From a checkpoint of a small mixture-of-experts model trained on Wikipedia.
Size: 11 layers, width 256, vocabulary 15353, 37.4M parameters.
Experts: 48 experts in each of 11 layers, 4 picks a token.
Training: a variant of Adam for the experts, 312M tokens, 4763 steps.
Below are experts of layer 3 (counted from 0) of a mixture-of-experts language model. Rows are named router (the router's row for the expert), down (a neuron's output weights, with its number) and show model dimensions 0-255. Each number is 128 + 24 x the weight over its row's rms, rounded and kept within 0 to 255.
After each expert's rows: a language model's description of what the expert responds to. This comes from a sample of Wikipedia text that the model never trained on.

# expert 18
router [107 162 164 125 113 131 161 151  98 142 125 146 138 137 107 151 195  76 141 165 122 115 108 121 183 165 128 122 124 135 154 116 109 115 150 110 131  51 124 133 153 145 106 135 123 120 140 155 103 157 162 164 125 121 104  95 134 146 161  91 135 114 163 137 129 105 108 138  70  93 111 150 129 126 131  94 125 128 159 176 174 135 120 114 158 172 114  99 126 114 138 131 124 143  97  90 128 102 103 104 140 116 149 155 134 163 127 151  85  93 114 125 160 117 144  94 160  92  79 105 104 131 107 103 137 133 148 166 152 195 133 120  93 127 146 119 146 160  96 161 129 155 157 132 125 114 145  98 160 118 159 116 133 144 148 116 165 139 129 134 135 194 121 163 115 143 122 183 141 137 128 136 131 140 133 133 138 110 121 124 132 134 124 133 155  98 136 106 107 136 119 142 128 126 134 132 156  97 101 157 116 158 144 122 134 123 162 132 144 106 154 148 104 146 133 125 148 130 128 161 145 110 148 112  94 106  79 105 103  93 144  96 142 158 172 153 111 119 146 121 111 147 161  96 100 103 129 133 123 116  75  91 107 105 147 102]
down1 [155 135 165  97 126 161 106 146 130 184  91 113 120  91 163 140 145 119 134 158  93 143 115  62 117 108 124 168  81 106 121 128 149 123 130 108 129 107 138 138 137 160 144 148 130 139 142 177 122 114 130 151 132 164 129 129 136 155 122 114 129 114 146 121 150 181 119 157 135 154 111 101 120 107 171 112 162  86 146 131  86 114 119  68 161 121 111 108 121  98 177  79 175 128 160 165 124 147 131 143 114 108 150 149 125 144 143 142 108 148 153 141 123 143 137 118 134 113  81 169 121 125  72 109 144 119 138 195 124 103 133 154 120 177 144  81 166 153 116 119 131 136 144 129 146 112 104  81 125 127 116 117 139 132 135 143 156 113 139 115 156 174  97  82 117 129 115 156 144 134 157 101 141 150 136 156 144 126 129  77  99 117  84 127 146  97 108 207 133 113 104 142 119 143 140 103 120 125 115 132 120 113 136 125 161 138 117 166  97 116 146 108 128 143 132 110 131 107 120 123 124 114 118  68 135 135 108 167  94  96 125 117 143 137 144 161 131  90 101 109 132 147  84 125 124 110 127 102 136 118  93  93 106 114 128 132]
Description: Biographical verbs and nouns

# expert 16
router [134  80 146 156 108 152 141 146 113 129 168 174 164 116  97 130  83 120 119 115 117 111 111 127 133 141 124 160 136 139 140 140 124 139 127 102 150  56 134 173 125 106 111 153 132  94 147 123 133 126 174 144 133 130 155 104 149 136 108 105 103 123 118 146 139 131 131 119 126 101  79  82 140 144 151 138 128 123 124 153 107 131 117 132 103 122 170 146 135  80 158 124 150 128 115 135 107 153 102 114 134 127 141 178  81 113 156 122 136 168 118 130 142 126 134 115 106 137 122 155 125  86 121 130 161 135 135 147 126 162 130 129 127 166 136 117  90 139 137 119  90 144 108  78 108 103 105 108  72 135 113  89 140 110 140 174 106 133 137 153  87 167 101 112 144 104 115 118 149 144  97 135 143 134 152  89 173  85 104 164  93  89 143 126 153 178 139 122 120 151 115 114 119 144 144 130 143 101 154 145 116 106 152 175  93  94 181 145 133 118 165 151 129 116  86 154 130 124 116 100 130 122 134 160 148  52 113 118 155 119 104 115 114 139 106 164 107  97 125 106 117 147  89  90 174 139 125 145  96 164 116 125 133 148 183 135]
down0 [126 134 129 131 112 125 160 154 105 123 100 115 141 103  71 120 129 133 115 162  78 127  76 112 147 137 169 153 100 144 118 134 172 126 110 129 110 123 145 130 157 147 120 177 115  76  93  97 121 123 151 126 169  98 120 149  92 138 146 118 100 131 119 127 142 144 163 170 136 116 144 122 150 141 134 111 112 128 141 101 146 155 122 161 108 151  80  78 145 158  96  82 136 160  85 128 120 141 136 141 117 113 150 123 123 157 109 153 148 135 117 146 174 179 166 142 180 113 148 154 136 108 139 121 149 185 152 164 179 146 134 130 169 145 111 144 135 118 136 107 125 145 127 122 123 100 137 128 165 155 102  89 142 159 115  92 151 150 121 111 103 134 126 138 114 169 121 144 160  90 126 159 117 176 181 135 141 130 133 167 158 162 124 140 148 118 136 117 154  97 148 113  89 122 104 122 151 115 149 118 158 100 115 119 137 152 152 158 142 126 156 171 102 136 138 151 126 125 108  94 110  69 111 108 101 167 123 117 104 130 174 132 137 111 124 129 118 196 125  95 142 154 138 131 129 140 128 135 155 127 152 155 101  93 155 139]
Description: Capitalized phrase openers

# expert 39
router [130 139 112 107 174 116 118 136 127 177 161 150 127 137 177  68 145  91 139  81 121 140  98 129 106 109 145 123 134 127 170 145 143 114 141 127 168  95 154 148  83 115  87 105 159 135 114 102 110 152 166 123 163 150  89 122 133 130 153 107 169 133  81 119 144 145 139 129  94 129  64 140 122 122  86 155 131 124  96 124 130  82 123 119 105 143 133 148 128 196 112 137  97 106 116 105 117 155 119 156  69 153  89 165  83 109 143 148 154 125 147 128  99 148 114 129 159  86 135 150 119 154 134  95 161 117 149 161 158 102 128 153 130 117 167 146 107 134 150 123  97 105 136 139 160 107 139 162 104 117 122 158 134 146 111  78 119 136 120 140 140 121 137 153 139 156 144 128 176 150 122 102 145 100 123 145 142 164 100 158 144 110 112 143 149 153 152 177 144 139 126 104 154 151  78  97 115 165 137 130 139 123 109 138  97 150 132  92 105 121 129 137 132 143 194 145 132 133 112 143  98  74 158 151 101 137 118 125 136 139 110 112 144 102 112 119 143 104 131 101 116  97 145 149 101 111 119 160 130 139 145 131 159 122 109 130]
down0 [124 120 127 119 111 152 124 142 105 108 107 101  82 161 160 118 141 120 147 130 207 119  92 131 125 146 132 180 128 103 138 109 134 134 140 141 150  84 106 110 105 154 132 119 141 115 171 120 111 150 154 149 136  80 178 132  99 108 119  97 112 148 106 160 156 134 143 113 137 112 110 157 154 105  91 138 149 154 135 116 131 119 137 136 142 162 127 109 120 152 126  98 166 116 166 132 125 116 106 138 105 126 114 103 120 164 149 116 131 112 123 143 162 167 121 163 130 121 131 151 150 128 130 173 108  91 121 148 157 103 109 143 106 184 129 142 129 138 139 169  94 146 138 107 116 111  74 165 115 112 124 116 178 180 153 128 104 137 168 151 106 157  85 104  97  97 128 142 132 125 133 112 129 156 112 119 110 102  82  93 143  92 127  97 156 158 111 165 139 101 124 130 146 159 143 135 151 144 126 147 110 146  93 153  96 140 131 118 116 117 126  98 154 116 101 115 166  90 151 132 173  96  90 128 155  95 151 152 157 158  83 101 153  87 110 135 114 151 146 185  98 129 136 139 151 102 155 157  98 131  87 162 147 129 133 143]
Description: Function words in clauses

# expert 31
router [144 106 118 110 117 118 148 131 148  87  99 100  90 114 132 117 146 113 125 150 110 148 137  98  95 131 116 103 117 137 152 116 119 127 141  91 127 129 100 122 170 115 115 113 103 136 150 156 150 129 151 121 119 127 103 126 108 116 120  91 114 129  98 155 141 121  89 114 136 158 140 116 143 104 142 121 162 134 165 127 165 117  74 140 137 171  98 131 137 117 157 100 142 129 113  89 163  78 171 115 182 125 104 169 104 135 122 161 111 182 117 109 160 105 105 138 147 143 136 100 139 143 116  90 100 146 125 162 182  94 119 197 108 134 130 163 156 136 108 113 127  96  96 172 104 109 142 115 110 107  95  97 117  82 157 114 145  82 143 113 105 109 114 173 109 122 134 113 103  84  84 128  88 134 142  82  83 113 115 140 112 155 130 138 106 190  78 151 166 162 130 147 115 130 136 147  89 148 107 120 144  70  99 110 142 126 138 132 109 138 128 111 145 146 126 105 112  99 161  95 113 147 135 152 108 152 137 118 118  96 146 151 139 135 122 144 118 121 151 183  99 135 143 116 100 128 153 152 127  84 126 116 135 118 150 128]
down0 [ 87 133 176 114 140 114 101  86 151 117 121 104 108 141 126  94 189 149 134  85 121 129 111 151 114 121 100 136 178 146  73 132 100 104 102 130 129 120  94 123 119 149 165 141  94 155 145 112 154  90 130 122 135  75 133 157 137  90  90  96 128  99 132 104 106 153 124 113 198 160 134  98 152  96 115  93 131 116 123 122 138 129 128 154 156 156 156 156 119 109 126 139 108 126  96 135 124 129 130 133  98 112 128 132 139 121 192 144 149 115 123 145 129 138 125 104 106 110 144 110 120 122 132 140 131 111 144 126 121  84 161 111 137 123 134 135  95 156 152 104 149 162 116 126 105 101 114  94 135 112 148  96 148 127 131 167 107 123 101 180 161 104 118 147 161 101 113 125 123 134 165 148 154 122 126 123 160 134 130 122 112 137  80 139 147 110  69 117 178 194 122 147 122 169 136 148 139 105 127 128 121 106 176 116 114 104 120 137 155 161 142 154 145  86 142 148 156  94 135 159 168 135 144 132 121 139 149 115 151 145 125  91  95 108 125 129 149 127 153 123 152 121  88 138 123 151  98  92 140 148 112 186 107  87 175 149]
Description: Group and category nouns

# expert 30
router [118 110 108 132 136  92 142 145 111 142 137 135 145 113 113 117 127  87 113 106 115 152 158 152 103 150  97 108 166 119 104 130 119 148 103 107 140 119 147 131 144 144 122 139 150 167 121 116 119 117 150 102 114 165 146 101 114 114 111 114 178 135 100 129 157 151 144 140 181 160 128 114 134 135 193 151 132 113 103 113 126 111 118 118 109 114 154 111 132 126 155 125 152 133 113 137 113 161 114 132 119 124 159 173 109 105 198  87 169  86 126 118 127 179 106 128 168 132 174 157 169 104 158 122 146 125  85 159 114 127 126 126  80 115 149 140 119 153 160  85  97 152 156 116 123 149 118 169  94 106  96 138 149 139 120 116 130  98 115 139 136  95 121 135 170 135 113 127  72 142 120 128 113 112 151 112 159 105 136 127 102 133 177 119 156 136 130 128 106 139 105 131 100 164 136 169 137 122 126 155  83 149 145  84 133 189 117 144 109 137 127 119 123 155 160 134  70 157 147 126 136 138 126 169 141  80 100 148 100 166 138  62 109 127 155 140 177 132 128 108 113 170 118 119 124 167 103 124 123 142 120 103 147 145 132  78]
down0 [148 165 103 131 150 147 142 118  81 106 139 143  95 147 176 137 156 130  81 135 131 104  95 141 127 145 163 105 154 148 123 168 122 116 111  93 104 136 125 164 125 107 122 149 111 111  84 126  83 135 119  75 152 149 125 141 151 119 123  97  98 116 156 157 126 116 115 141 103 128 121 113 135 128 125 143 163 158 151 177 100 109 117 165 156 175 118 103 133 122 145 138 167 141 125 140 127 158  81 116 117 141 126 139 129 131 114 159  95 137  96 161 135 161 140 143 135 113 120  98 143  96  96 124 111 128 106 105 160 131 135 184 167 119 117 149 107 139 122 143  94 105  82 144 112 130 147 190 141 145 121  96 122 139 120 153  98  94 123 140 107 126 155 135 131 104 149 168 138 148 100 165 124 122 111 174 155 144  85 119 121 159 116 143 129 113 135 130 146 100 151 137  77  99 124 145 133 146 150 116 120 133 131  95 131 183 135 124 137 126 104 134 118 151 111 124 149 104 105  88 175  95 136 124 138  95  93 142 104 115 158 115 176  90 140 146 129 178 122 136 128  94 172 145 169  88 179 103 149 167  72 118 126 113 109 114]
Description: Determiners and possessives

# expert 14
router [133 108 147 124 125 120 138 133 158 127 111  91 136 113 127 102 124 118 109 155 126 110 141 120 116 137 113 104 122 120 128  87 139 130 171 152 131 135  81 135 124 135 111 142 104 125 138 133 185 162 122  76 134 127  95  87 106 129 130 146 124 117 130 145 140 109 115 140 123 122 129 142 152 129 167 117 131 141 163  99 167 125 108 112  91 151 123  96 134 147 104 120  70 128 105 101 133  79 133 121 122 176 133 152 119  76  81 129  61  78  93 133 146 113 169 157 157 148  95  82 172 113 106 118 142 109 102 131 144 119  91 131 110 150 119 158 127 128  77  98 164 152 125 139 148 104 142  79 155  76  99 102 120 129 140 120 101 120 139 128 111 125 112 121 147 103 124 102  90  92  95 146  66 132  97  81  99 140 151  87 135 133 138 125 140 149 117 119 147 179 121 118 144  98 105 119 122 127 107 129 140  96 121 174 133 124 119 119 153 108 133 126 176 126 101 107  68 111  89 157 122 113 167 125 111 152 143 139 140 141 142  81 155 115 149  90 123 112 142 174 115 151 151 125  89 143 150  96 139 133 127 131 143 126  91 104]
down0 [169 148 114 141  70 135 125 132 100 123 137 117 140 103  45 152 100 104 141 144 112 149 125  88 100 158 144 100 117  69 164 104 128 135 111 122  88 112  99 113 116 156 145 158 119 102 136 140 165 119 146  93 123 149 112 136  95 120 116 128 123  99  83 150 146 110 184  97  98 101  67  92 101 129 122  91 146 104 112 131  96 136 100 125  88 146 133 117 150 119 119 130 129 142 106 143  86 127 151 141 140 124 124 133 132 129  92 167 139 148 134 112  99 147 132 152 167 102 116 118 168 111 130 169  88 155 124 131 106 177 110 115 121 153  73 109 114 150 172 103 215 130  85 142  86 119 123 129 145 121 118 104 125 111 141 123 123 124  96 137  85  88 131 133 111 125 139 103 116 100 128 140 139 161 117 137  93 121 154 139 146 124 137 144 132 167 124 109 123 154 133 138 140 137 117 145 156 121 117 149  90 141 142 112 106 163 133  82 152 122 112 137 139  96 139 155 111 135  96 128  93 138 150 164 126 140 131 104 114 166 117 129 135 127 115 152 119 125  95  82 101 110 117 133  96 182  81 136 124 147 155 129 108 118 149 139]
Description: Plural noun endings

# expert 47
router [123 110 117 116 145 131 120 115 103 130 170 113 151 120 134  89 158 124 141  91 130 123 133 137 112 155 160  93 131 130 133 123  80 112 114 132 133 144 178 163 143 132 112 108  82 115 153  77  72 123 126 102 101 160 109 142 141  99 165 174 135 114 139 122 129 126 120 120 138 123 144 123 132 157 146 116  95 143 119  82 119  98 116 148  99  89 123 128 130 150 148 133 122 153  63 144 114 107 166 137 144 138 109 113 143 109 108 102 145 106 121 131 122 108  93  97 166 157 123 137 106 122  77 154 134 100 125 156  88 117 131 134 126  97 114  90 117 171 132 115 139 132 111 122 128 138  90 122 120 129 122 133  92  88  77 108  97  72 176 136 116 135 156 130  60 158 137 164 148  95 122 160  96 120 107 121 146 148 109 148  79 150 156 120 109  65 149 105 157 102 135 132 144 118 102 115 147 142 141 124 166 138 136  81  90 136 136 132 127 121 152 129 129 142 150 125 118 143 148 116 151 120 143 142 112 149 125 149 104  99 150  91 144 147 141 138 133 138  72 131 141 137 114 123  91  94  94  94 121 175  88 115 102 102  63 112]
down0 [132 129  99 151 104 123  61  80 123 155 117  90 124 185 136 149 133 172 113  92 138 134 117  94 111 148 117 145 160 125 136 118 143  98 105 123 124 147 138 129 120  97  75 139 125 109 109 117 156  93 155 124 136  82 127 153 134 147 174 108 126 116 122 117 128 108 118 110 112  91 125 138  92 126  93 109 135 133 105 165 121 134 184  95 143 118 120 144  37 154 114 147 114 102 109 102 102 133 113 128  89 134 158 129 115 121  93 103 144 183 123 103 119 127 151 139 128 168 163 163  87 154 104 181 163  75 135 130 114 144 146  99 154 109  91 137 124 103 108 124 150  56 172 155 128 118 137 148 134 127 139 133 114 104 109 114 129 138 169 141 154 116 136 156 137 117 124 155 153 156 108 142 162 151 131 129 133 145 145 151 186 125 146 126 108 107 120 135 162 163 164 125 139 103  99 104 140 122 105 109 130 120 158 125 116 157 116 144 150 124 137  92 107 137 155 128 151 152 105 123 153 111  92 138 112 116  90 135 150  97 125 108 161 143 165 151 117 133 132 148 154 149 126 143 160 111 146  99 138 166 101 122 154 134 138 159]
Description: List commas and including

# expert 26
router [158 146 102 123 166 104  85 115 138 127 135 109 149 123 128 150 126 141 145 107 130 128 193 155 118 134 125 161 111 160 154 116 155 131 115 155 127 135 157 132 144 108 106 121 127 142 101 139  67 155 114 111 121 149 131 109 159 137 115 164 109  96 106 122 135 110 102 124 121 102 164 152 134 156  96 120 171 112 111 118 128 127 127 106 160 105  92 114 138 144 110 128 136 140 113 165  96 133 110 133 135 151 129 163 149 144 131 130 146 167 119 204 150 120 123 137 137 105 147 105  86  96  89 121 162 136 144 120 140 131 120 147 161 118 105 100 134 155 121 128 119  93 168 164 158 148  84 158 173 147 100 125 143 108  85 147 101 142 131 125 149 154 148 121 110 136 123 141 129 110 118 166 134 140 154 140 141 153 146 131 166 152 148 104 134 132 104 122 176 129 111 147 191 109 136 136 126 137 116 139 137 111 146 118 133  74 171 133 135 120 184 136  95 154 138 127 131 157 125 113 113 127 115 160  90 109 112 165  79  85 125  65 175 162 145 163 142 101 137 108 123 102 182 161 145  69 144 110 137 157 127  88 126 116 103  86]
down0 [ 89 173  95 150 121  99 150 151  92 119 110 119 119 117 133 136 140 151 121 112 103 136 116  98  99 148 138  71  94 121 137 140 149 130 162 152 151  88 109 112 145 171 117 123 170  90 167 129 121 131 141 135 123 154 132  99 148 123 131 181  70 134 147 132 137  98 139 150 148 164  91 157 117 131 124 117 163 122 163 109 126 134 113 151 114 100 109 112 150 121  77 108 118 118  89 125 122 119 140 147 128 180 140 122  94 155 163 117 129 103 116 154 109 126 151 112 158  84 118  97 123 147 151 152 151 157 165 174 183 128 145 111 142 120 164 133 102 158 153  96 158 182 136  80 132 140 147 183 157 139 110 112 119 124 108 109 102 141 113  94 155 193 137 169 140 121 130 147 104  96 103 146 136 144 110 145 116 101 131 146 137 121 134 112 147 126 121 103 137 110 152 149 136 125 137 109  97 148 113 120 108 132 109 132 163  95 130 174 120 127 169 150 165 124 126 179 116  68 142 125 100 109 127 105 113  99 142 121 139 150 144  82 145 185 119 123 137 148 108  99 149 176 120 154 153 123 117 145 115 120 108 120 119 100 150 128]
Description: Clause punctuation and connectors

# expert 46
router [108  86 122 137 103 135 133 143 153 142 107 115 140 124 189 109 125 115 142 154 113 112 154 130  80 112 119 141 123 119 115 137 156 130 116 134 130 170 154 140 111 115 120 151 148 105 153 133  80 167 125 133  88 105 138 150 101 153  89 131 143 127 122 109  90 103 153 152 133 111 152  97 105 200 126 112 117 126 125 129 173 140 139 111 143 108 141 169 123 112 149 127 158 107 141 148 160 129 127 106 120 134  93  62 125 128 176  57 107  97 149 144 141  90 154 136 120 179 143 171 167 112  94 106 138 122 127 129 152 112 182 146  71 122 149  83 120 135 131 161 131 129 113 132  73  86 129 126 104 179 165 127  91 121 125  99 143 125  98 132 115 153 121 114 130  98 113 119 118 103 108 116 106 154 117 115 158 142 120 112 115 148 126  73 162 143 142 102 107 150 113 138 140 118 151 129 130 133 123 157 114 186 122 117 137 115  94 137 122 174 119  70 129 137 118  79 132 120 158 153 122 124 139 134 163 154 173 121 142 174 153 112 140  92 101 156 158 126 140 141 133 119 144 117 140 112 101 127 122 115 139 120  89 104 110 144]
down0 [140 135 145 146 150 135 131 104 133 151 147 142 149 111 106 122 116 163 142 120 134 116 152 126 130 152 148 135  83 145 139  72  87 142 148 149  97 100 107 130 169 111 133 149 119 129 114  99 174 133 133 136 121 111 126 149 131 117 138 120 157 145  82 146 149 109 126 130 121 151 147 132 118 131 138 113  97 132 171 152 120 162 129 143 146  95 141 176 134 145 133  83  73 143  79 141 114 126 141 105 116  94 127 142 122 174 168 103 119 104 158 102 153  95 131 127 118  89 132 114  85 134 142 111 154  99 122 154 120 128 128 103 122 109 116 155 128 113 120 110 156 101 130  99 157 108  83 139  88 158 153 120 101 118 121 143 123 118 141  77 123 127  90 126  87 125 105 134 168 129  91 105 150 149 132 157 150  88 105  99 111 126  87 110  97 136 148 127 146 101 138 129 110 140 164  97 161 169 129 148 134  74 184 128 146 142 126 104 161 140 185 140 124 165 131 149 157 157 204 139 157 152 122 136 139  98 145 168 128 112 113  98  97 180 118 107 124 145  55 178 117 125 116 111 139 123 120 134  85 120 145 109 148 139 141 149]
Description: Single consonant letters

# expert 43
router [122 155 125 140 169 134 148 106 135 107 150 161 112 116 147 107 158 113 154  65 135  81 136 134 104 127 156  73 139 117 128 133 156 140 150 111 126 147 103 146 147  98 160  98 144 160  97 145  84 155 142  93 124 156 112 152 142 122 121 112 115 133 153  75  95 110 151 139 132 135 109 106 132  95 124 129  71 142  82 172 111  93 132 112 140 150 109 131 127 119 121 125 126 106 109 149 161  74  84 152 125 158 119 177 132 122 150 108 186 105  97 159 127 134 120 156 126 120 142 117 116 157 130 101 149 144 153 134 165 149 147 110 140 156 120 126 117 143 107 106 150 111  92  93 175 112 129 145 124  87 116 158 124 166 140 103 128 150 132 118 119  81 162 130 120 151 137 141 147 120 123 138 123 157 131 158 140 125 130 154 148 126 114 137 108 159 123  66  97 124 127 124 102 150  89 108 144 106 148 129 173 119  95 117 137  99 117 128 131 143 148  76 119 148 155 134 102 107 139 122 115 109 171 113 103 134 114 130 113  79 122 159 160 108 106 100 143 126  91 104 137 146 164 149 113 116 125 213 112 131 108 107 188 110 147 123]
down0 [137 145 127 122 109 135 125 125 115 131 126  99 119 164 138 176  81 175 151 128 139 139 136 137 168 140 116 141 120 124 144 117 154 154 147 123 144 143 123 109 143 153  89 108 144 115 138  98 138  92  72 151  91  88 154 149 131 109 117 110  82 128 149 132 129 125 144 115 106 169 135 167 127 110  78 148 122 131 112 131  98 160 143 123  89 127  98  92 141 150  95 155 110 107 160 138 146  74 114 129 106 156 178  55 140 193 129  94  90 149  71 118 137 125 126  86 122 123 148  71 111 118 134 126 125 145 137 116 101 128 187 118 133 145 151 126 115  87 124 125 125  92 136 129  92  83 135 124 149 108 119 138 139 130 129 131 147  93 152 102 116 109 130  87 104 110 110 133 125 176 158 145 136 138  95 145 140 129 148 134 137 133 108 123 147 121 137 101 132 142 101 115 131 159 168 120 113 170 108 136 180 123 116 152 147 108 152 151 112 108 162 151 121 135 146 118 175 118 147 162 153 164 102 121 104  96 121  93 132 102 145 153  85 111 140 110  70 149 104 126 131 144  98  86 110 149 155 106 159 144 142 131 158 124 107 102]
Description: Auxiliary and copula verbs

# expert 35
router [ 97 139 117  95 104 146 129 140 112 130 155 109 130 132 116 157 107  94 164 129 166 131 110 103 163 123 118 126 102 151 136 122 142 161  92 116 146 142 143 137 140  89 173 119 105 136 124 146  89 148 139 197  99 112 135 130 116 145 113 119 120 118 176 126 148 117 113 123 113 159 136 168 128 150 136 114  86 135 127  81 119 108 118 120 138  92 144  86 131 115 141 130 177 132 117  89 126 101 155 154 122  78 118  86 149 141 138 121 124 102 109  71 170 116 128 141 146 208 116 149 104 132  72 139 132 103  98 144 119 142  79 105 129 128 143 111 118 152 160 111 144 153 117 127 126 120 141 181 106 152 123  83 120 102 147 175 104 114 122 126 130 148 121 129 111 136 130 231 111 143 144 143 170 112 132 121 119 121 122 118 154 141 133 106 153 110  97  96 131 138 126 124 148 161 137 149  88  83  58 134  74 111 130 170 115 141 161  92 131 115 130 167 129 150 119 121 124 165 148 130 141 140 173 115 147 132 131 122 108 121  98 136 130 158 126 147 109 122 105 138 139 115  95  87 101 121 127 132 147 148 115 154 141 128 135 115]
down0 [ 84 105 113 118 158 112 106 124 151 119 138 102  71 217 124 130 117 109 149 131 126 122  80 116 120 132 105 125 162 122 122 108 135  93 154 108  77 120 118 171 139 171 112 157 152 159 132 138 135 149 123 153 127  75 117 150 139 116 152 133 116 132 119 109 125 123 111 153  64 130 161 178 126 118 158 111 108 141 108 134  96 104  97 150 158 112 123 146  91 113 127 160  87 148 153 146 130 115 126 118 152 113 131  96 140 104 135  92  99 142  94 137 141 126 114 114 110 166 147 137 146 150 132 112 141 130 129  59 149 124 122  77 155 111 111 101 135 140 138 102 108 127 108 166 156  99 130 107 118 111 111 119  84 131 136 166 136 141  96 151 146 150 160 139 106 125 115 100 118 142 109 153 144 123 135  89 106 120 123 187 137  58 100 155 157 101 165 170 146 114 159 148 147 140 135 116 146  79 120 182 105 118 155  97  95 139 129 109 120 112 116 127 109 162 115 146 117 138 126 111 102 117 138 112 129  98 154 106 108 112 105 121 154  94  94 102 157 132 118 151 150 141 115  96 155 112 141 126 137 152  94 163 163 132 140 144]
Description: Infobox field separators

# expert 24
router [102 140  91 181 142 143 153 146 148 102 134 154 112 122 143 143 149  97 146 174 122 109 144 119 169  99 118 108 129 112 161 148 122 113 130 122 144 126  99 108 160 143 119 140 146 113 142 154  97 113 157 109 123 164 107 114 139 144 136  91 119 134  90 126 117 104 128 127 152 138 136 113 140 123 127 158 123 148 116  93 207 137 102 153 158 184 165 149 134 129 152 124  78 147 112 156 113 134 177 143 160 107  83 122 130 155 135 116 179 151 164 138 108 194  84 140 156 113 146 144  93 115 156 138 106 139 143 119 139  83 100 131 102  94 138  96 103 145 117 122 125  73 117 110 139 128 135 172 164 123 138 131 162 172 103 126 143 158 118 149 112 116 130 127 158  89 141 102 142 166 121  98 163 111 155 158 118 102  86 114 102 122 177 139 138 135 139 141 116 142 123 126 148 110 156 141 120 110 165 146 118 134 156 147 101 134 144 122 118 186 157 117 161 104 100 157 136 110 162 150 135 168 158 134 108 153 116 123 123 138 131 138 159 112 126 124 139 120 117 103 100 133  54 156 127 149 108 112 128  90 124 101 142 171 108 138]
down0 [146 140 132 124 132 216 130 164 114 107 121 131 118 186 137 138 102 127  90 113 119 125 131 150 172 123 116 119 101 121 129  81 103 141 140 159 166 115 136 126 162 132 124 132 155 105 140 143 104 114 137 167 128 115 103 148 160 141 107  81  84 157 111 124 121  74 145  95 125 161 139  86 102 120 112 167 109  66 146 107 117 138 170 141 164 161 161 110 109 119  91 141 103  90 136 140 144 113 108 106 118 147 139 107 132 149 110 102  92 161 123 155  89 135 109 109 102 106 107  89 122 133 107 141 125 158 141 126 133 132 157 148 171 143 117 141 130 115  94 120 130 114 162 148 146 135  95 131 139 125 152 189 117 135  97 129 133 133 130 126 111  99 144 118 144 126 147 142 163 156 154 142 105 121 117 112 140 143 116 126 132 127 124 124 147 143 105 110 170 147 153 136 113 105 126 149 148 158 121 131 114 167 171 131 112 121 131 166 115 136 151 153 169 101 107 127 175 158 173 127 137 150 136 141 118 130 125 145  99 118 102 181 183 155 109 105 113 151 154 113 216 142 122 137 134 111  92  89 155 106 128 164 149 157 142 136]
Description: Adjectives, numbers before nouns

# expert 44
router [128  49 104  95 148 130 117 133 156 135 140 130  88 125 106 118 137 139 107 133  77 157 141 100 160  83 126 145  96 113 120 108 130 117 139 145 109 160  98 174 148 143 142 106  79 101 159 120 172 125 129  74 159 135 126 120 122 167 146 154 112  90 162 170 149 149 121 139 108 130 118 139 140 111 141 108 124 161 146  98 126  95 104 110 147 133 118 135 121 120 143 130 143 144  88 109 134  94 174 128 137 118 152 142 148 112 135 104 100  78  88 130 159 146 126 150  82 130 108 114 132 114 176  83 130 129 127 143 176 131 167 159 104 116 112 133 165 102 114 107 161 126 112 148 115 109 100 137 129 132 128 131 106 135 102 124  98 109 113 174 128 109 123 137 121 119 123 143 111  99 153 156  74 107 125 119 111 148 141  53 142 118 123 123 131 111 117 123 148 132  94 138 117 108 152 154 101 120 147 143 157 121 107 154 140 109 105 140 105  88 114 124 165 113  96  78  94 101 119  90 134 125 126 128 141 135 154 150 149 143 114 123 120 145  99 175 108 107 140 134  86 101 122 110  72 131 138 183 117  97 118 153 104  89  82 103]
down0 [ 80 138 157 152 140 152 140 158 162 119  99 100 138 122  87 165 113 147  94 174 136 131 104  98 146 142 106 118 128 141 143  89 135 117 108 169 133 121 102 178 104 120 128 154 114 108 119 154 111 167 153 145 101 154  87  73 135 121 154 110 127 118 115 114  56 121 149 141 111 129 136 128 125 133 110 116 182 141 138 109 144 145 128 122 153 161 110 152 175 166 114 130  89 113 147  98 162 148 121 102 151 133 141  85 122 116 155 118 108 116 112 111 121  91 169 118 139 120 121  98 133 103 136 109 133 109 102  91 107  80 139 122 125 133 141 161 121 134 101 105 120 126 150 149 118 110 130 115 153 134 187 127 127 111 144 154 125 112 125  85  99  94 130 146 140 124 125 129 131 123 162 127  89 148 131 129 128 119 188 135 110  98 142  87 116 107 109 153 104 165 143 132 120 115 113 110 106 135 145 126 149 123 149 152 144  72  94 142 175 156 110 161 170 157 118 149 130 139 129 138  85 152 140 121 119 122 151 110 134 117 125 149 176 115 147 148 144  66 154 138 130  98  92 120 118 152  96 109 141  93 155 146 124  86 179 190]
Description: Word endings before spaces